config.yaml
n_layer: 12
d_model: 256
n_experts: 48
experts_per_token: 6
d_expert: 64
d_shared_expert: 0
activation: "geglu"
moe_layers: [2, 3, 4, 5, 6, 7, 8, 9, 10, 11]
router_score: "softmax"
normalize_top_k: true
routed_scale: 2.5
balance_loss: 0.0182
balance_bias: false
router_z_loss: 0.0001
init_std_router: 0.0206
lr_router: 0.000497
vocab_size: 32000
norm: "rmsnorm"
norm_eps: 1e-06
tie_embeddings: false
optimizer: "soap_variant"
lr: 0.00287
beta1: 0.95
beta2: 0.99
grad_clip: 0.5
batch_tokens: [32768, 65536, 131072, 262144]
seq_len: 1024
train_tokens: 315400000
steps: 2766
dataset: "wikipedia_en"
Below are experts of layer 2 (counted from 0) of a mixture-of-experts language model. Rows are named router (the router's row for the expert), gate (a neuron's input weights, with its number), up (a neuron's input weights, with its number) and show model dimensions 0-255. Each number is 128 + 32 x the weight over its row's rms, rounded and kept within 0 to 255.
Before each expert's rows: "gets" lists some tokens that make up at least twice as much of what it gets as of all text. This comes from a sample of Wikipedia text that the model never trained on. Tokens count by the router's weight.

# expert 44
gets: "|", " A", " P", " W", " U", " S"
router [136 131  70 125  90 117 149 149 156 106 167  79 178  88 145 124 133 129 109  88 155 120 146  89 109  97 104  87 144 118 118 101 138  90  70 156 167  82 191 154 138 146 111 142 154  62 127 143 111 165  91 156 116 137 102 184 106 125  78 160  73 132 126  97 164 110 160  73 204 151 103 165 173  92 141 106 109 176 137 168 141  91  98  76  66  78 140 156 119 127 143 156 138 128 147 144 190 109 152 124 154 146 145 181 133 124 114 178 113 127 146 105 193 157 165 131 165 174 117 152 133  77  94 153 131  62 150 162 148 131 124 145 165  86 135 172 110 126  63 151 179 115 106 110  85 179  80 154 128 132 147 121 143  83 127 131 191  97 146 186 126 168 103 153 137 127 105 154 134 142  93 100 115 180 157  74 137 112 141 119  53 170 164 144  94 178  95 113 130 134  96 124 156 168 140 134 151 177  98 166 109 133  95 128  81 110 138 111 101 143 167  88 100 145 125 125 100 192 139 150 114  93 192 127 134 132 132 147 183  47 140 162 143 209 164 111 109  87  81 101 133 122 124 118 131 153 148 128  74 183 174 128 174  82 151 175]
gate0 [137  64 110 163 115 128 164 120 144 138 149  56 121 126 152 163  92 155 168 160  98  70 102 108 129  59 161 152 130  50 180 153 126 129 125 139  57 148 128 189 153 111 156 125  91 168 125 134 114 165 172 111 106  97 129 122  90 128 114 144 136 108 106 176 114  76  84 161 103 129  78 158  55 107 133  70  95 132  88  91 167 118  91 145 134 122 135 148 158 106  95 105 116 103 121 148  59 158 124 109 166 119  90 102 147 127 130  97 143 118 171 160 153 136 118  88 147 141 187 199 131  80 120 109 152 170 125 123  73 131 138 132 143 196  55  49 111 116 107 111 115 162 157 127 182  75 134 134 132 132 107 112  63 182 135 122  96 105 133 109 172 133 122 167  86 151 106 148 147 101 106 138 155 122  85 148 121 108 122  47 198  96 131 130 138 117  74 150 151 138 120 119 143 132 166 156 143  85 105 138 146 129 145 158 132 110 120 106 119 158  68 136 153 111 214 106 115  68 122 113 120 180  99 154 142 145 137  84  51 109 141 134 159 149 109 158  95  92 135 153 184 166 180 129  87 104 137 154 174 121  92 168 209  97 132 143]
up0 [122 149  83 144  96  74 103 115 137 100  75 118 106 127 122 187 104 159 107 166 143  83 147  71 125 179 138  83 136  70 189 161 125 191 161 133 138 129 137 121 151 146 135 160 167 120 131 158 139 197 126 170 168  85 122 161 166 169  98  94 145 153 111 122 118 102 149 114 152 134  77 146  66  88 105  99  75 152 140 122 181 123 137 127  87  76 134 162  78  59 123 169 101 141  74 139 112 167 148 145 114  97 148 140 122 162 166 140 121 115 128 109 160 123 133  85 108  96 143 184 152 136  67  87 170 120 162 125  45 174  69 157  53 103  85  96 135 137 116 102  92 148 177 113 133 109 121 130 133 147 154  56  67 173 137 113 110 115 129 138 132 151 126 141 142 123  82  58 104  94  64 169 137  81 114  90 134 121 119 132 128 130 163 110 143 107 131 111  89 142 108 176 130 133 164 202 153 167 172 160 127 112 115 141 149  83 187  95  95  84 103 162  88 130 134  84  66 138 124 118 120 174  99 125 101 118 141  84 167 159 124 138 193 120 117 168 147 120 145 191 134 165 135 145  54 147 155 106 123 140 158  82 148  85 151 180]

# expert 43
gets: "\n", ".", ")", "\"", "===", "=="
router [122 100  79 123 112 101 162  91 173 118 151 127 163  66 146  82 124 137 142 126 125 142  52  73  72  99 124 146 160 166 127  94 127  96  92 107 165 140 139 166 156 135 183 122 171 102 181  77  99 162  84 186  89  99 108 120 103  47 114  93 107 116 103  99 148 163 179 117 155 123  84 140 162 137 138  73 129 107 102 109 205 144  78  64 156 133 119 105 125 143 130 191 152 156 146 132 121 120  96 171 155 161 187 154 152  69 136 151 112 104 110  88 158 158 160 163 100 130 202 133 159  85 128  96 123 124 125 131 136 115  93 136 166 123 114 147 104  53 101 117 131 163 114  90 109 149 129 127 129  91 170 161 197 116 138 103 148  94 161 158 144 184 114 162  88 154 100 156 132 148  81  86 171 184 186  98 134 211 165 177  98 184 135 145  95 136 155 115 160 104 110 125 118 108 183 156 130  97 143 180 129 119 127 154 122  93 154 116 105 189 128  70 145 139 124 126 114 160 115 159 146 123 174 141 137 140  66 163 143 127 103 134 148 181 197  96 117 123 117 148  99 184 137  83 178 177 147 103 108 128 129 137 156  90 134 169]
gate0 [140 133 133 106 138 133 122 154 162 144 157  85  97 157 152 141 126  47  99 126 110 101 119  73 142  96 205  93 120 158 122  98 129 107 169 165 110 105  91  73 141 128 144 118 161  92 164 149 149 132 113 128 102 134 130 161 110  85  64 137 186  72 111 104  94  77 102 138  84 161 132  79 130 138 117  80 149  99  93 126  89 119 159  83 111  78 156 127 136 102 165 138 134 137 152 150 167 144 105 145 135 228 132 158 111 150 104  98 107 173 183 146 132 116 109 142  79 118  53 145 151 150 107 125 147 109  89 146 128 127 187 111 115 176 153 122 204  95 109 175 129 105 131 152  87 113  97 136 143 147 153 106 129 138 126 111  93 125 138 119 123 143 147 139 135 122 153  97 185 114 107  68  73 171 132 149 109 173 120 168 146 117 114  89 133 114 161 135  91 100 149 115  88 143  59 110 137 140  94 163 133 104 110 140 147  53 193 125 162 145 110  78  96 131 107 145 118 157 101  49 174 107  90 111  84 150 103 199  70 161  87 179 112 206  75 173 169 164  57  97 136 115  91 128 113 115 145 164 127  78 200 102 109  91  95  92]
up0 [116  98 145 106 144 178 139 124 142 143  98 174 149 110 150 161 116 193 139 145 117 134  88 165 116 128  57 116 167 140 129 142  85 162  76  73 159  97 195 160  80 134 139 129  77 180 125 150  94 138 171 100 149 183 127 123 113 140 193 110  51 165 134 136  96 154 159 104 141 120  94 142 148 112 169 190  99 129 125 106 181 128 135 119 159 159 134 136  87 166 118  66 112 150  72  93 138 115 173 170 116  58  84 127 149 116 132 132 180 130 122 102  93 137 116 142 153  81 168 147 103 150 150 157 146 143 175 108 133 124  98 119 129 138  70 123  72 142  91  81  88 151 131 138 186  95 144 149  99 112  78 128 113 107 139 133 149 131 119 150 140 126  98  97 124 150  90 138  88 162 141 141 182  96 113 107  96 104 125 151 139 115 126 126 137 132 105 143 122 168 159 164 148 161 198 137 112 155 156  93 119 139 114 117 143 255  70 127  95  99 172 169 150 130 118 154 152 128 138 173 146 142 149 130 143 126 182  80 210  73 163  56 152  70 193  51 141  98 172 166 111 161 114 117 147 130 123 102 158 190  82 114 104 113 108 158]

# expert 13
gets: ".", ",", ")", ";", "\"", ":"
router [117  90 122 124  74 119 170 135 120 108 153  91 155  62 157 102 114 141 131 128 124  96  75  94  81 127 136 112 190 146 146  51  97 107  91 104 133 130 137 179 126 150 144 100 144  92 162  69 137 189  98 168 120 105  88 128  95  51  80 106  88 137 108  90 136 110 161 124 176 118  95 138 133 103 163  93 115 102 134 152 154 121 119 136 135 150 118  97 137 159 141 160 156 154 166  97 180 141 145 152 166 148 177 167 157  82 134 163 171  84 112 119 146 164 137 181 114 180 158 153 148 104 102 125 161 143  73 118 160 112 125 134 199 101  96 196 108  79  86 156 142 153 119 120  83 182 105 109 138 101 156 153 127  96 149 110 176  56 143 182 178 165 150 172  73 112  84 181 139 120 124  73 161 179 139 100 137 212 150 137  88 164 167 187  92 162 105 131 155 103 111 179 127 111 170 173 143 136 139 186 132 128  89 137 100 112 164 111 109 150 165 104 143 148  95 148  90 119 129 190 173  92 166 157 136 124 127 157 118 136 107 181 113 152 178  95 137  89 114 136 103 160 152  76 141 173 169 122 134 110 157 148 153 109 146 206]
gate0 [135  94 152 130  88  99 140 134 161 135 139  99  92 181 152 143 122 183 162 112 163  91 121 171 115 131 105 114 123 185 128 142 100 143 145  43 112  99 118 115  56 155 122  85 130 117 159 130 116 142 148 154  52 109 181 144 131 123 112  97 157 151 107 151 120 102 127 142 148 104  80 179 121  78 118 133  94  96 133 147 117 124 128 116 161 134 164  53 115 108  54 124 143 158 165  77 156 119 151  90 131 115 140 115 151 130 121  86 189 119  40 141 167 134 106 153  83 165 148 161  95 162 179 178 138 137 159 131  86 127 127 146 171 105 112 105 196 117 118 129 135  85 109 176 185 121  80 194 154 150  98 137 102 136 122 159  66 117 143 168 141 164 115 149 133 121 160 112 156 157 160 125 152 123 140 131 159 117 111 108 144 144 150 136 111  96 195 130 194 111 169 168 125 193 166 121 154 123 140 153 127 128 126 129 165 102 126 143 147 124 125 132 162  47 115  39 108 106 127 147 190  89 198 152 131 111 129 146 144  87 162  95 166  99  98 134  89 125 191  46 139  93 124  58 192 180  69  62 152 138 156 123 111 162 141 130]
up0 [120 111 152 146 130 128 123 128 114 125 120 161 110 163 168 175 142 118 161  82 134 171 110 159 160 128 130  97  26 130 163 116 142 113 160 138 119 103 144 169 147 105 131 123 137 144 127  74  87 148 130 166  91 160  93 149 119  72  88  82 156 119 196 166 132  98 188  79  84 165  83 146  48 109 114 119 140 184 102  83 127 153 107 155 153 173  79 132 104 124 155 130  93 142 159  98 152  94 139  99 142 123 113 168 112 151  56 122 119 115 125  77 174 104 136 161 130 118 164  99 176  89 125 147 197 144 168 133 109 176 115  81 114 136 128 201 141 145 141 135 147 149  90 170 164 142 146 122  98 136 127 135 124  86 124 157 144 109 141 144 129 194 148 182 100  90 122  69  99 151  99 108 150  70 103 131 140 112  92 138 105  77 111 138 144 121  87  43 153  70  61 165 147 155 158 140  97 111 147 195 175 113 118  98 161 138 145 126 149  99 145 100 222 123 119 139 178 150  48 120 108 150 162 176 163 111  97 123  84  82  89 115 107 117 151 125 136 155 100  73 144 182 121  54 130 163 175 138 124 126 146 110 191 128 141 143]

# expert 41
gets: "\n", " (", ".", " \"", "===", ")"
router [121  99  73  80  59 133 157  97 154 125 171 100 167 103 199  68 161 128 145 139 165 136 133  82  38 132  68 115 147 109 179  90 111 130 128 117 153 130 160 158 165 121 161  97 148  99 181 110 115 185 118 154 128 140  84  91  98  43 118 118  92 133 136  98 128  94 165 152 190 137 114 161 169 131 140  90 157 166 169 143 159 137  88 134 127 138 157 143 105 101 185 168 146 125 157 110 148 132 113  94 206 142 174 174 197 111 137 148 116 126 105  79 146 167 103 141 164 132 138 187 182 105 117 112 111 133  93 104 165 115 113 105 187 102  87 199  59  60 104 106 165 119 125 142  80 139 102 137 142 170 158 109 163 107 119  61 214 109 154 163 108 160 118 169 128 148 127 126 138 119 101 106 151 154 128  72 135 192 162 128  85 184 173 131 110 164 120  95 115 114 131 165  83 155 139 117 168 137 133 110 145 147  97 105  90 136 136 143 140 147 151  78  89 155 140 125 114 157 111 151 153 117 146 141 142 162 137 165 182  93 131 178 148 156 201 123 125  82 125 100 127  92 166 127 150 165 135 110 123 174 138 146 125  63 145 135]
gate0 [141  80 133 107  89 124  89 121 159 122 137 123 141 107 166 139 176 133 107 154 122  97  99 148 153 194 143 168 168 139 117  88 133 186 138 174  92  77 110 138 168 112 145 124 151 201 135 110  76 172  84 100 155 150 136 108 110 114 157 131  87 153 129 153 208 109 118 136 127 169 121  98  83 150 126 101 149  97 144 118 138 154 127  80  71 145 196 191  80 138 157 110 138 188  68 150 126 118 132 103  94  65 164 124 145 103 105 123 102 132  69 171 108 136 135 137  69 158  97 146 183 147 138 106 140  72  96  90 140 125 124 110 181 162 117 112  85 122 185 169 167 132  84 174 109 100  89 177 111 128 128 150 114  96 162 129 103  69 112 103  96 151 170 112 136 100  55 101 129  85 145 124  98 104 141 135 119 139  89  91 184 140 100  72  77 129 161 128 184 160 114 197  88 157 103 104 169 140 190 124 118 163 118 116  78 153 104 115 107 133 159 101 187  97 197 128 130 145 126 102 166  34  80 142 128 141 124 141 151 190  96  79 137  82 147  95  73 125 141 116 123 115 101 125  80 107 157  91  86 113 147 125 100 125  91 131]
up0 [ 92 124 134 149 145 126 156  88 103 175  99 208 144 116 111 122 102 135 119 165 131 139 101 125  72 143 119 118 124 117 104 192 108 114  98  73 129 130 155 151 102 135 116 130 111 114 141 163 211 176 160 130  90 108 102 136 119 148  92 163  69 157 158 145  61 124 174  72 151  93 163 145 131 127 126 172  98 149 148 100  93  96 119 144 176 144  91  49 132 112 151 119 155 119 194 136 128 115 115 157 119 116  64 161 142 163 132 124 180 130 172 115 152 119 149  84 160 122 197  90 123 130 176  88  65 146 129 187  50 103 110 143 135 168  96 132 101 114  74  86  95 120 143 110 148 108  84  63 138 164 131 139 146 142 131 103 160 145  99  73 159 138  94 161 160 108 184 125 138 158 130 150 150 133  92 106  99 148 200 172  74 109 128 132 144 144 135  60 148 148 178  88 148  79 129 135  94  80 114 114  98 148 122 139 143 144 112 184 112 167 100 134 122 166 164 174 164 127 137 161  94 146 182 120 158  99 196 105 120  58 114 156 146 148 117 141 201 143 183 126 144 178 184 125 185 133 126 114 165 132  90 173 187 101 168 135]